Weights of a small mixture-of-experts language model, trained from scratch on English Wikipedia.
Size: 10 layers, width 128, vocabulary 4096, 18M parameters.
Experts: 96 squared leaky ReLU neurons an expert, 2 picks a token.
Training: 662M tokens, 10100 steps.
Below are experts of layer 4 (counted from 0) of a mixture-of-experts language model. Rows are named router (the router's row for the expert), up (a neuron's input weights, with its number) and show model dimensions 0-127. Each number is 200 + 20 x the weight over its row's rms, rounded and kept within 0 to 999.
After each expert's rows: a language model's description of what the expert responds to. This comes from a sample of Wikipedia text that the model never trained on.

# expert 58
router,199,188,196,208,231,184,182,193,246,182,178,207,185,197,180,205,190,226,241,213,231,169,216,214,177,179,188,180,174,231,218,168,186,171,213,221,151,230,182,200,171,202,148,183,228,194,216,192,175,214,203,203,196,203,196,223,186,173,210,214,213,179,196,220,222,215,201,224,207,216,182,192,187,182,213,210,201,231,219,183,229,208,208,175,182,214,179,192,183,228,186,182,174,205,208,191,159,192,167,197,198,188,180,196,190,203,238,178,227,197,193,186,214,210,199,218,220,214,219,160,201,189,167,227,224,199,200,173
up4,193,196,204,211,171,253,221,231,208,228,216,155,208,210,189,204,172,199,153,176,201,210,204,234,182,209,179,184,190,218,239,226,224,212,207,199,187,195,204,194,170,177,210,204,229,210,217,169,171,223,217,181,215,216,207,197,214,239,198,200,202,197,213,221,175,208,195,214,193,203,227,224,216,187,210,232,187,229,164,202,193,214,208,218,187,187,187,165,191,224,215,218,186,172,176,217,206,232,167,220,217,178,227,240,208,222,223,210,188,225,203,227,206,226,203,174,181,194,214,186,185,204,183,204,231,229,202,200
Endings or whole nouns for people's roles and relations, such as Condu-ctor, Te-acher, daughter, politician, often in lists and tables.

# expert 5
router,215,205,241,170,227,191,217,210,184,212,183,166,195,198,173,202,235,174,190,204,173,208,185,223,213,191,228,165,207,171,188,228,184,166,215,213,211,223,200,222,222,205,189,168,180,230,193,219,212,244,225,187,203,216,206,168,195,233,205,195,206,209,229,208,210,206,196,212,200,170,205,205,229,210,192,220,200,187,241,179,221,207,189,208,187,211,182,191,257,204,203,170,175,192,202,226,216,195,197,199,212,215,181,164,201,223,182,208,201,184,168,196,194,190,165,234,183,207,240,172,205,195,191,159,205,206,198,232
up4,197,192,216,209,229,181,223,178,194,218,240,184,239,198,152,234,178,196,205,172,213,165,189,215,225,206,179,210,204,188,192,190,199,185,176,196,174,207,195,198,239,199,179,186,208,194,197,193,183,206,188,191,153,171,223,189,231,185,192,217,203,215,177,202,227,180,170,214,187,218,218,168,178,204,209,245,196,204,208,188,211,175,201,174,237,184,190,179,226,190,174,230,196,172,165,180,189,167,177,198,222,210,176,159,213,189,173,217,217,217,193,225,231,195,172,224,184,220,204,206,212,188,199,198,186,212,208,212
Word-final -ing endings on verb stems and gerunds, such as act-ing, film-m-aking, result-ing, plus the preposition with.

# expert 1
router,230,188,203,220,180,214,207,230,202,178,173,217,163,184,230,180,227,239,225,219,225,217,206,190,173,176,171,236,202,215,195,191,165,175,204,204,180,216,192,191,169,188,187,203,215,186,189,201,181,204,201,185,235,178,205,176,215,221,209,193,215,176,220,220,225,225,214,189,232,197,233,224,163,198,216,174,201,212,211,160,175,220,203,232,196,163,198,191,193,208,192,187,185,178,202,197,231,185,186,190,206,181,192,225,179,184,220,195,217,233,216,145,191,162,216,197,174,216,210,200,189,225,190,210,183,194,214,218
up0,188,189,185,213,195,159,192,190,205,169,227,218,187,195,184,242,198,202,216,190,181,195,196,202,199,206,228,205,210,235,167,230,201,232,196,186,212,185,232,215,193,173,217,200,199,190,224,205,208,234,199,224,213,186,231,219,225,184,208,177,226,177,195,206,205,210,174,178,192,161,183,209,210,195,196,233,201,187,171,214,200,193,200,173,217,184,183,195,169,187,203,184,192,208,181,211,207,227,202,212,200,215,183,188,226,169,194,187,223,195,237,193,221,240,210,198,246,180,172,142,192,212,190,222,198,141,188,179
Final pieces of US state, city and team names in sports and election text, such as Tenness-ee, Bost-on, Oh-io, Or-le-ans.

# expert 2
router,162,201,242,184,223,216,203,176,200,214,205,170,234,217,184,182,216,210,194,205,185,190,231,232,209,178,207,217,222,204,193,200,202,238,208,202,215,171,178,175,200,175,224,217,191,199,186,194,161,172,178,202,196,190,197,166,244,195,199,171,199,239,196,188,195,191,220,188,190,200,213,181,232,184,212,212,192,198,145,193,186,168,164,226,197,200,234,196,209,165,180,213,176,196,180,201,213,224,193,186,190,161,186,153,189,218,212,184,219,211,191,203,181,182,244,226,187,216,198,209,200,192,189,192,201,182,202,230
up0,197,196,201,211,174,163,166,199,191,190,162,223,186,195,182,213,217,220,180,217,181,250,199,206,215,208,197,206,212,228,232,190,179,202,174,207,236,212,219,216,219,186,188,143,189,203,196,192,211,181,191,213,211,206,211,227,167,182,197,210,229,212,209,200,168,224,224,210,177,202,229,188,204,186,220,219,199,195,240,203,185,153,209,180,176,206,195,169,189,193,201,181,188,223,207,195,216,159,234,183,191,184,186,204,186,218,148,183,173,201,225,204,169,200,213,197,195,202,191,156,202,187,191,215,213,219,196,162
The word "the" or "The" in running prose, mostly after prepositions like of, in, to, for, e.g. "from the Atlantic".

# expert 37
router,192,199,220,194,233,216,194,219,191,217,212,193,235,197,182,212,169,212,191,234,203,190,193,250,221,183,199,203,215,202,224,157,218,211,217,214,193,170,185,197,192,174,210,180,216,193,228,227,187,169,211,201,168,201,202,171,191,166,203,230,188,246,170,196,221,217,170,222,249,187,239,182,204,205,220,183,196,246,215,155,214,211,196,191,218,235,242,185,205,182,158,199,191,219,203,183,199,213,178,214,226,193,199,220,188,216,210,174,179,191,216,182,200,187,195,194,220,194,186,208,182,204,198,187,183,191,207,197
up4,209,195,166,217,192,180,216,205,201,226,177,212,197,189,199,239,236,187,215,181,189,185,215,191,190,175,203,171,163,223,182,189,204,207,154,206,202,218,193,202,200,171,218,165,207,199,233,210,192,204,192,207,191,185,228,220,161,203,225,194,196,201,216,213,214,200,231,208,176,243,221,221,205,161,199,241,196,191,221,183,201,212,183,214,201,208,175,185,215,161,190,219,233,143,183,183,206,206,205,221,213,224,205,174,182,216,181,196,193,243,199,199,170,183,199,206,177,176,217,209,176,194,213,175,166,168,185,185
Words after "was", "is" or "became" naming a rank or role, such as "the defending champion", "first", "Australian", "Best".

# expert 30
router,194,205,201,185,183,165,182,184,212,176,209,221,180,213,217,224,206,207,146,211,227,200,186,181,203,241,213,211,223,235,229,200,184,215,216,211,220,217,201,209,193,167,191,186,212,198,230,214,178,200,230,229,184,218,201,196,173,198,189,224,239,173,230,169,166,213,229,225,162,185,208,234,204,186,225,210,197,212,165,189,152,188,210,178,223,187,224,209,151,190,235,192,218,209,206,203,221,184,219,201,201,199,192,183,200,214,183,179,206,191,222,213,166,217,192,174,198,211,178,180,207,212,184,192,210,207,199,227
up4,240,210,205,188,225,212,212,221,180,232,210,205,213,171,214,232,160,240,210,174,201,227,226,217,224,173,204,220,194,215,201,204,175,210,220,198,227,221,188,196,216,177,223,194,203,213,198,188,160,166,188,175,211,172,180,163,213,192,188,205,209,209,200,218,198,187,195,147,219,206,186,211,195,202,199,170,195,209,246,187,203,222,189,224,159,216,208,212,215,215,224,202,208,176,175,184,241,212,197,188,227,199,205,166,227,203,194,195,185,203,243,195,213,182,222,213,237,230,188,180,187,196,233,206,206,213,209,207
First pieces of words after an article, mainly cont, imp, com, Sup, Pro, as in contribution, impact, Supporting, Fame.

# expert 33
router,230,236,192,189,186,166,225,217,210,214,202,200,175,196,179,187,221,164,180,210,208,165,204,192,186,202,220,182,172,154,228,214,225,183,212,214,204,200,185,201,192,207,198,185,201,185,227,181,194,182,201,192,225,254,190,197,235,188,232,176,195,188,188,206,215,233,196,199,204,204,175,205,226,176,194,233,203,161,188,219,189,206,199,180,218,212,202,162,185,215,238,187,196,195,189,185,194,183,215,166,185,238,196,223,194,151,205,201,187,187,183,239,196,202,241,223,198,219,227,208,220,186,186,172,171,217,216,194
up0,240,213,210,216,177,211,204,198,189,220,186,211,224,162,230,195,203,200,179,198,201,190,199,158,204,224,199,228,207,180,195,204,221,194,202,208,204,217,194,205,217,182,237,213,183,166,192,224,219,202,188,181,177,175,199,240,191,205,201,183,180,168,235,186,241,202,204,224,179,234,166,236,205,190,186,173,215,222,181,198,175,175,203,212,191,178,195,180,205,222,207,248,256,219,194,174,195,224,219,173,179,211,210,212,220,199,189,184,193,189,206,225,195,186,193,220,195,167,195,165,175,237,232,203,204,214,204,197
Inner or final pieces of common nouns and verbs in general prose, such as in(duct)ees, project, addition, own, ord(ered).

# expert 16
router,229,186,197,188,193,175,208,158,191,207,193,227,213,203,181,182,218,241,204,179,222,234,208,216,216,199,188,190,182,231,217,164,210,178,190,224,172,208,186,213,154,180,178,206,197,192,182,197,198,191,202,189,202,161,195,201,191,208,225,217,180,181,180,186,232,192,216,228,203,214,214,213,216,189,225,225,184,182,154,208,197,177,227,181,172,215,227,211,244,246,194,186,188,208,192,201,240,235,233,216,209,225,189,176,182,178,191,180,223,206,167,206,187,188,235,215,188,181,201,208,189,199,183,222,209,201,209,224
up1,184,203,238,212,188,171,200,199,198,235,213,186,171,229,173,226,178,228,187,177,199,203,210,224,205,184,212,221,209,208,175,198,237,206,184,187,200,172,221,217,202,183,215,206,181,205,204,188,233,251,250,199,224,205,204,194,194,186,190,231,237,185,217,184,187,190,210,208,183,158,217,217,192,171,185,173,222,200,177,201,227,206,192,188,211,196,211,179,219,204,212,205,169,235,190,181,223,236,204,193,193,180,204,187,206,233,209,216,226,171,184,210,199,228,211,183,229,205,178,243,217,178,177,196,165,206,193,230
Year numbers or their first digits following a day and month, often in table rows or release lists, such as May 2, 2014.

# expert 35
router,184,211,194,239,178,188,225,209,163,180,235,181,201,195,189,200,183,195,208,184,196,212,183,201,200,211,225,183,220,210,180,185,229,196,176,210,168,197,186,182,171,200,200,180,230,227,172,223,207,220,181,207,208,195,212,229,180,196,189,227,200,198,177,184,177,189,215,235,218,183,254,211,175,188,213,203,206,198,205,222,213,226,242,192,233,213,192,219,170,202,220,221,194,232,184,217,253,200,201,236,231,179,195,199,181,190,159,191,225,228,183,190,210,231,194,243,221,187,211,187,207,210,178,212,220,194,188,217
up5,208,148,201,161,164,218,162,210,210,170,180,211,187,228,199,181,231,211,210,184,215,208,179,189,177,168,196,177,228,234,176,224,155,156,232,203,187,180,181,161,214,193,187,248,202,200,210,190,162,211,171,225,195,173,225,206,189,189,185,222,213,195,204,189,233,206,221,210,210,217,218,210,189,166,211,234,186,215,185,171,185,201,202,180,191,176,187,221,181,224,198,182,178,203,194,212,200,173,228,164,182,216,219,201,185,188,220,202,227,214,188,199,211,211,202,191,189,196,204,198,202,213,203,204,216,201,211,214
Opening parentheses and year or born starts after names in article titles and lists, such as (politician), (d(isambiguation), (19, (born.

# expert 0
router,175,185,177,198,208,194,207,211,150,169,220,192,189,210,218,194,195,240,211,211,195,220,180,193,170,241,206,168,203,183,183,179,228,196,187,193,186,181,190,233,183,184,182,226,192,215,185,210,219,189,183,157,221,181,205,210,203,185,198,193,210,199,204,164,216,217,204,191,200,223,197,185,195,175,184,216,213,201,223,223,213,230,226,232,215,201,181,190,178,230,173,223,179,215,159,205,197,230,214,226,221,188,198,157,228,180,230,213,226,203,167,214,194,175,176,215,213,180,193,230,218,211,213,226,238,191,213,228
up4,176,195,198,252,171,216,203,232,182,234,182,219,245,185,218,203,210,191,193,195,191,163,247,241,240,165,190,220,200,185,203,206,209,204,175,201,180,213,205,165,200,228,221,190,190,223,188,198,202,193,189,171,198,193,192,182,188,172,169,194,197,191,209,186,224,207,195,163,200,206,178,200,190,201,207,194,204,206,208,194,158,168,193,168,219,209,197,187,207,175,202,189,198,221,164,218,188,200,191,209,202,186,206,231,231,157,160,172,169,240,208,198,213,235,175,187,198,191,191,179,184,209,198,192,194,212,183,191
Leading hyphens of bullet lines in taxoboxes and infoboxes, before fields like Genus:, Species:, Kingdom:, Died:, plus some table pipes.

# expert 40
router,187,210,203,213,195,221,180,165,214,178,168,237,179,187,194,222,161,193,184,223,212,209,212,196,192,170,203,192,190,175,175,207,220,227,200,192,235,171,205,224,206,197,235,208,165,207,201,220,258,201,162,192,182,166,184,226,208,205,185,169,192,189,194,170,231,227,202,216,156,226,182,174,237,182,182,194,221,207,185,223,187,178,201,224,212,218,184,196,209,179,198,205,173,196,177,197,188,193,192,176,213,197,162,201,228,207,212,187,194,182,189,195,155,169,211,212,197,196,200,211,205,225,185,186,225,179,214,207
up0,207,199,222,202,195,192,219,227,263,225,153,229,185,199,200,188,218,221,212,223,188,227,209,194,216,188,199,222,163,241,225,222,202,177,218,172,218,185,203,189,201,196,210,194,201,215,196,158,180,211,185,196,201,196,208,173,190,183,231,210,193,233,172,181,206,219,180,237,231,217,203,180,206,203,177,204,208,203,196,183,189,209,212,192,167,184,180,174,212,218,199,158,190,200,202,214,210,210,212,176,228,214,235,191,201,160,180,182,204,210,207,195,175,202,200,227,188,211,233,219,221,163,192,249,207,181,181,218
Pronouns and demonstratives such as that, it, which, this, these, usually starting a clause or following a preposition.

# expert 29
router,226,171,229,207,228,202,207,196,214,164,224,193,219,158,181,174,214,174,193,241,230,223,202,238,201,221,232,198,200,185,173,230,186,170,195,223,204,232,182,198,215,215,207,178,204,191,210,209,218,166,157,221,205,188,223,189,208,219,201,167,205,168,197,160,168,213,179,193,204,186,209,186,214,183,164,185,193,182,201,215,223,186,175,214,203,181,184,230,204,200,206,200,170,222,172,202,208,197,183,226,228,181,181,208,223,205,183,239,182,210,218,179,212,168,204,223,192,197,212,230,220,206,187,195,185,196,206,174
up0,222,212,223,212,175,239,201,180,193,182,187,207,190,212,236,220,216,194,213,194,213,228,212,220,218,207,209,193,182,190,208,167,189,194,193,210,238,183,223,212,220,184,219,192,206,220,180,184,215,224,207,182,171,222,197,181,221,207,217,178,218,224,166,215,210,224,160,246,188,188,241,188,195,209,190,193,210,220,185,211,230,188,209,205,199,189,239,198,191,198,202,167,179,214,212,210,171,219,186,195,214,202,222,133,187,195,221,178,166,214,201,184,208,216,220,196,227,172,165,191,223,201,204,240,161,185,196,215
Prepositions to and at after verbs of movement, election or attendance in biographies, such as re-elected to, attended, founded at.

# expert 14
router,234,205,181,187,209,182,211,182,202,206,207,209,192,184,193,206,168,199,168,170,196,178,172,184,218,231,229,171,229,171,226,193,223,196,224,181,208,192,236,184,247,204,204,184,184,194,218,195,207,159,217,222,179,214,246,145,206,188,210,230,213,226,212,218,198,206,200,222,207,220,188,213,208,196,188,209,175,199,203,214,233,196,170,179,200,225,210,224,210,198,210,195,185,186,211,178,166,206,171,181,197,251,200,210,206,179,213,206,184,200,195,228,202,197,178,172,186,211,219,189,237,227,201,170,166,224,215,190
up9,186,217,214,195,220,181,215,207,197,153,203,222,250,198,196,217,180,221,203,211,174,165,172,214,204,200,194,190,195,221,200,194,225,235,210,199,200,179,167,154,167,220,178,198,184,185,215,221,184,192,204,195,209,210,214,183,210,183,177,180,192,249,186,209,220,204,191,170,191,192,159,194,203,198,167,159,205,171,200,200,196,191,221,188,216,215,216,225,196,199,169,204,183,249,183,205,174,211,220,217,163,180,196,207,200,224,156,164,180,181,231,220,190,237,204,216,197,192,202,197,210,186,220,194,221,209,190,204
Past participles right after was, were, been or is in passive clauses, such as named, used, established, known, released.

# expert 47
router,208,238,189,174,188,203,184,205,217,151,213,208,217,201,245,169,221,212,148,189,192,162,189,178,202,190,205,192,223,218,232,221,178,220,190,222,213,219,186,173,186,225,178,217,215,176,215,178,194,187,224,205,170,208,201,197,185,200,213,192,215,224,210,214,160,198,219,219,185,202,215,185,201,194,207,188,173,203,181,171,184,209,242,189,221,202,191,201,149,232,221,205,208,245,191,190,239,161,241,192,212,196,205,209,201,204,207,203,187,183,205,194,191,213,220,161,216,232,202,217,213,208,202,217,201,194,214,219
up4,193,197,192,191,188,180,212,206,176,201,202,218,198,194,175,213,213,174,203,222,217,219,168,183,205,216,182,234,168,204,203,198,246,189,180,174,227,172,191,184,195,194,183,205,205,179,204,177,222,177,224,199,223,212,197,181,170,218,220,209,199,164,210,196,204,246,177,255,208,182,220,228,194,189,203,194,177,180,195,192,203,218,203,206,194,210,225,192,179,152,198,211,208,184,213,205,211,222,213,157,212,185,209,206,236,208,174,208,155,228,187,204,183,194,195,231,168,219,208,211,153,202,232,211,242,206,193,227
First pieces of institution, degree and place names after of or the, such as Ar(ts), Techn(ology), Do(ctor), Instit.

# expert 56
router,207,197,204,202,180,215,191,190,173,209,154,177,212,217,190,174,198,199,204,210,189,211,193,197,223,188,180,202,185,231,197,204,197,192,190,194,161,241,223,214,183,204,170,196,234,203,197,188,163,200,194,185,230,183,239,197,192,237,196,229,196,180,195,194,234,180,206,204,216,234,244,171,199,177,231,234,186,193,215,200,170,177,190,190,209,172,150,215,174,179,219,172,225,180,203,181,200,166,216,202,216,181,185,188,199,198,237,168,214,223,215,219,194,194,185,226,183,189,230,183,230,214,186,234,211,204,188,197
up4,229,174,201,202,225,235,184,219,179,204,199,203,179,223,176,225,219,175,210,142,206,166,224,205,245,225,161,188,189,217,224,194,187,202,206,188,201,206,180,187,193,200,181,218,203,218,242,196,214,225,185,224,196,176,207,174,191,219,207,176,195,199,168,180,215,226,194,228,180,191,191,198,184,192,247,188,191,205,184,193,177,201,191,227,163,226,207,189,198,190,209,210,199,199,168,251,209,197,208,180,215,215,186,218,227,225,223,211,197,200,181,220,208,206,172,208,175,214,182,207,195,207,190,203,195,176,255,228
Word pieces inside Portuguese, Spanish, French and similar foreign names and titles, especially accented letters and endings like ñ, ón, os, ez.

# expert 49
router,177,212,238,224,232,182,191,192,218,227,215,194,207,209,187,190,178,187,213,214,181,213,181,178,163,209,207,174,177,205,212,231,207,238,249,214,223,163,229,176,226,228,230,209,166,178,207,198,222,218,214,225,200,181,201,174,196,232,216,183,203,181,198,196,193,180,173,202,163,215,192,191,242,222,203,232,180,193,174,218,194,161,199,197,218,198,187,228,201,206,218,213,190,191,212,223,172,216,200,239,176,226,200,217,195,203,172,206,204,197,186,224,173,195,194,207,191,167,183,206,199,227,190,216,230,181,210,221
up0,236,185,205,189,200,199,195,179,210,232,220,174,217,191,216,172,206,226,173,217,210,207,217,206,196,205,190,164,201,194,195,203,212,200,196,189,175,194,195,194,219,215,184,213,218,201,193,211,207,185,222,159,227,199,190,151,198,182,192,165,170,195,185,227,216,219,203,192,185,232,194,222,217,182,183,186,185,189,250,175,232,214,147,190,215,150,215,190,228,221,226,219,176,214,224,183,212,196,213,178,179,162,206,201,203,225,195,172,178,207,228,203,199,174,176,198,196,192,168,206,215,209,207,171,230,176,219,169
Sentence-initial prepositions such as In, During, After, On, plus word-initial f-, im-, comm- pieces and "un-if-orm".

# expert 11
router,223,210,214,194,192,223,185,226,203,193,202,206,173,219,220,189,199,203,211,172,224,200,227,215,176,202,193,216,218,222,202,207,164,216,188,215,193,227,215,190,176,177,187,211,218,199,220,175,184,197,214,166,225,167,213,178,213,229,202,233,214,194,216,200,221,212,179,194,238,176,226,200,196,201,230,169,204,228,192,171,181,233,202,196,195,192,244,202,159,181,222,188,231,176,198,190,201,181,216,221,215,190,206,216,210,212,210,173,218,225,211,151,216,207,194,140,194,225,186,197,191,224,209,215,189,203,248,235
up5,204,212,239,217,192,231,205,236,200,198,218,214,228,162,199,215,194,204,217,212,210,219,215,177,165,217,217,225,220,231,180,165,231,203,217,177,201,190,232,216,190,182,210,227,195,219,173,185,195,191,189,227,189,183,195,187,190,188,188,232,201,162,185,211,181,221,187,210,201,203,217,195,223,182,221,208,235,187,202,223,191,187,215,178,225,206,212,232,213,182,186,211,192,224,184,189,219,190,202,208,184,217,204,223,170,194,127,206,191,166,205,183,196,163,182,170,222,178,182,177,219,196,190,169,221,191,224,221
Capitalized first pieces of team, league, player and place names in sports text and tables, such as B, Pl(ate), Atl, Br.

# expert 22
router,229,189,215,189,210,204,216,205,211,208,175,171,187,197,170,228,236,181,198,225,196,166,192,181,200,209,221,175,199,188,212,224,191,191,221,201,214,205,242,201,215,213,175,168,177,227,228,204,210,206,209,193,199,172,221,158,235,222,220,210,205,244,198,204,180,199,195,203,216,213,178,193,226,223,173,232,187,177,232,181,225,203,178,236,171,189,177,198,245,200,203,171,169,179,207,185,184,201,169,195,199,260,191,207,207,195,201,207,162,195,187,205,203,207,176,228,200,209,226,196,211,216,196,187,179,218,218,216
up9,177,189,176,188,199,174,228,212,240,210,168,200,194,176,196,207,207,196,200,215,213,213,198,192,170,186,199,222,180,204,180,204,193,218,212,179,219,194,214,235,182,206,190,195,217,206,188,197,189,203,233,233,205,241,190,232,216,188,189,184,227,190,248,201,218,189,203,208,161,208,211,223,189,202,160,183,183,238,203,189,227,212,248,240,179,183,223,214,198,204,191,196,166,176,211,233,181,188,186,199,174,190,174,230,220,194,179,181,217,218,209,218,179,219,232,197,214,179,181,174,203,205,224,228,228,192,162,221
Past-tense and participle verb endings or whole verbs right after a subject in narrative prose, such as spark-ed, took, released, provid-es.

# expert 60
router,221,184,218,193,186,242,167,177,215,189,192,169,207,184,205,210,203,200,242,209,206,190,205,197,190,216,173,206,173,241,215,216,170,234,203,236,164,201,220,213,188,215,162,221,222,202,229,191,166,208,192,192,226,194,215,179,179,227,216,232,222,193,207,203,232,164,215,207,241,223,207,182,185,165,222,184,185,220,233,164,205,203,188,207,206,186,171,215,193,214,192,191,200,166,212,204,183,200,188,194,181,182,238,211,202,206,219,172,216,216,229,218,219,208,184,210,236,191,221,209,207,199,204,240,220,199,211,196
up4,221,227,202,176,186,194,200,190,170,207,215,235,180,208,198,205,172,152,200,195,213,193,207,186,227,211,201,188,180,180,208,205,203,216,204,203,199,211,164,221,198,202,202,179,209,214,200,170,200,202,176,217,235,237,196,149,225,172,194,207,226,182,205,187,215,224,207,162,223,220,190,159,171,178,173,205,222,184,201,216,189,176,230,171,207,246,201,184,222,183,186,217,197,208,188,192,230,213,208,225,233,194,216,222,186,178,251,195,200,227,192,203,212,244,179,186,187,219,237,199,198,222,194,180,185,193,215,203
First pieces of personal and place names in sports and filmography tables, such as Grand, Dav, Mart, L-ith-uania, plus grand(master).

# expert 34
router,211,213,186,211,207,170,219,203,210,220,205,187,204,212,178,224,226,177,199,184,243,204,205,161,204,174,230,201,193,203,198,243,230,166,212,202,208,202,213,219,210,196,200,226,171,195,197,225,227,177,162,181,232,179,192,237,213,210,191,163,187,166,191,220,177,185,216,220,194,202,148,222,223,217,199,194,228,179,190,217,168,144,177,219,184,197,193,218,228,219,211,203,216,210,193,200,215,169,193,210,175,214,178,242,204,181,197,197,206,186,167,175,202,214,213,178,214,201,223,194,177,174,193,203,193,201,214,204
up0,217,202,210,199,237,214,210,166,191,200,190,175,184,217,223,180,206,193,212,257,212,159,183,169,155,198,232,170,190,208,219,189,184,205,181,204,222,226,213,219,201,217,240,192,209,228,199,203,176,173,200,194,217,180,218,221,224,204,217,219,178,204,201,173,227,213,215,196,217,214,211,190,197,185,244,222,202,227,201,191,201,222,197,217,258,189,188,189,185,183,207,230,215,195,200,229,201,219,194,206,187,223,197,212,169,171,153,171,225,175,200,189,212,207,185,209,207,214,199,196,186,182,193,186,234,176,168,201
Commas closing introductory phrases, especially after years, as in In 2020, and also since, until, However.

# expert 36
router,202,207,185,211,205,186,205,178,229,190,188,243,172,236,198,194,180,184,184,195,218,188,209,176,200,159,200,213,179,205,176,216,218,154,212,200,211,212,162,212,192,213,215,204,234,206,194,202,222,205,181,200,248,196,188,216,194,211,201,197,185,182,215,206,217,188,232,199,176,198,210,166,234,211,168,212,197,183,205,240,188,229,183,178,193,213,211,202,232,210,234,220,163,190,201,201,199,203,187,223,238,185,171,188,213,162,235,189,218,183,193,189,172,186,181,232,160,205,209,198,214,235,171,173,220,187,210,184
up5,169,160,200,160,201,226,206,187,183,245,192,200,227,198,203,219,187,190,188,175,173,221,193,216,229,220,221,193,157,200,164,208,205,203,226,224,176,234,183,190,214,169,203,184,190,203,209,195,193,200,219,198,196,203,202,233,240,188,186,202,226,185,160,228,216,194,225,214,214,228,205,188,177,193,177,209,191,173,195,196,199,164,172,177,209,211,236,238,197,226,194,218,174,182,206,170,223,174,214,205,186,228,217,224,221,186,184,235,176,205,194,213,188,193,192,176,179,209,176,191,184,186,219,224,179,212,214,210
Closing == or === marks of wiki section headings, table pipes after descriptions, and some mid-word pieces like ph-as-e.

# expert 55
router,172,221,217,193,230,170,209,225,214,228,199,208,205,181,182,192,174,203,166,192,213,172,200,183,209,160,214,219,198,195,218,191,203,183,245,170,205,207,185,207,196,166,186,168,213,227,220,200,207,196,240,223,166,204,202,198,169,190,210,192,193,227,180,221,210,216,211,232,186,180,220,224,193,192,202,203,190,220,207,182,189,254,218,219,239,239,209,178,212,198,201,227,201,217,217,184,190,162,205,183,217,246,181,178,209,208,200,219,193,179,209,181,210,176,160,217,210,213,228,227,190,188,196,160,199,205,209,211
up5,222,233,198,203,181,225,191,219,189,167,166,179,186,193,185,185,209,200,170,222,224,192,210,192,220,211,179,204,212,182,208,181,209,191,194,185,219,156,213,198,245,224,176,171,191,209,221,210,187,176,191,220,206,209,197,187,189,219,194,191,242,241,223,193,233,191,230,227,184,228,203,212,205,221,203,177,202,187,156,211,200,203,186,238,222,182,214,226,145,198,184,184,219,169,191,231,187,225,174,204,193,192,186,182,221,240,202,208,198,202,210,182,189,163,194,170,174,164,205,206,200,220,207,205,206,207,179,197
Ends of nouns after "a" or "an" in biography and media articles, such as y-outh, fellow-ship, sc-reen-ing, disord-er.

# expert 12
router,189,188,195,213,193,214,151,184,172,164,234,176,169,210,221,174,160,203,217,210,177,182,205,212,200,203,208,177,187,213,207,219,227,204,195,177,170,167,192,193,207,215,192,235,219,218,175,210,220,237,226,198,181,197,213,226,169,188,158,204,206,191,190,168,175,204,193,176,163,240,209,208,208,179,235,188,186,210,231,212,169,203,177,182,201,192,170,208,188,198,192,205,183,213,187,199,191,242,184,168,198,196,220,188,219,205,240,202,204,200,174,242,213,205,190,224,208,205,190,218,197,209,191,236,228,206,210,203
up0,202,201,198,187,227,201,194,188,174,195,189,183,209,178,188,175,190,196,178,225,183,212,193,222,223,180,189,207,222,187,212,192,206,199,191,238,193,166,201,203,196,192,178,208,169,199,198,207,204,200,223,164,201,178,219,213,194,170,223,213,175,211,192,165,213,236,183,163,199,189,189,205,228,183,180,215,223,216,220,185,241,168,157,201,234,203,186,183,178,202,206,189,200,196,180,185,208,207,222,175,201,173,220,218,209,206,187,155,140,176,186,212,139,230,180,224,185,235,211,183,210,189,173,203,213,191,192,182
First pieces of lowercase scientific words in taxonomy and anatomy text, such as gen(us), ant(ennal), Sc(arabaeidae), dis(ease).

# expert 51
router,223,215,192,198,178,205,194,180,212,226,196,219,192,223,202,214,163,196,196,213,221,178,181,170,195,253,214,177,197,213,217,205,204,191,246,197,210,177,217,220,219,236,183,235,204,183,219,174,186,213,202,207,213,220,227,185,169,221,224,202,178,214,190,209,196,222,199,197,242,221,201,166,184,214,184,207,202,194,163,205,224,231,166,205,215,197,223,217,226,196,190,216,177,200,238,187,202,232,209,173,190,237,225,242,189,183,194,176,203,200,236,230,176,227,192,193,201,193,210,181,222,205,206,213,168,206,230,184
up0,220,192,222,195,226,212,212,178,207,214,218,201,173,158,209,219,206,190,219,206,191,211,198,217,178,228,213,164,234,191,190,207,186,202,208,159,186,208,237,203,198,155,220,194,210,229,176,228,238,226,216,139,214,209,174,216,201,227,192,184,180,208,182,183,205,221,184,210,233,195,211,231,186,175,258,208,208,198,197,191,168,197,204,204,188,162,192,205,214,202,157,194,207,201,187,175,186,219,210,187,204,214,217,191,239,212,185,201,192,189,202,206,178,207,204,223,190,218,185,194,206,234,208,220,194,209,175,238
First piece of a verb after was, to or a subject, such as pl(anning), b(uried), gradu(ated), expl(ained).

# expert 48
router,201,194,200,204,183,175,212,178,196,159,170,240,194,231,203,169,225,219,213,183,199,230,225,173,189,177,201,182,206,227,183,212,187,157,194,213,160,222,178,218,173,194,191,190,227,207,193,210,194,220,178,190,220,183,194,231,187,217,216,187,188,188,205,200,227,202,235,211,197,216,250,170,210,200,214,210,199,198,224,215,203,230,212,179,214,197,173,205,210,220,199,204,173,180,181,192,214,188,208,222,221,202,180,186,205,167,216,205,234,219,197,214,187,172,192,253,185,208,191,183,213,228,151,213,234,183,184,180
up0,204,223,183,187,206,199,197,218,209,192,240,229,211,175,200,191,173,160,194,216,194,194,226,182,207,187,183,221,181,211,222,227,163,215,218,201,220,224,206,175,198,235,167,181,211,166,235,238,172,170,203,197,189,228,204,201,210,195,222,197,165,249,211,214,225,171,231,203,210,220,174,180,179,190,161,187,193,217,203,213,239,178,152,195,184,194,226,194,200,224,229,207,180,172,218,201,220,197,213,194,211,227,205,197,201,183,201,178,189,227,194,211,236,199,195,226,216,207,176,217,207,208,214,193,195,205,228,205
Coordinate and route numbers, decimal pieces like .5, and byte pieces of Thai, Chinese, and accented characters.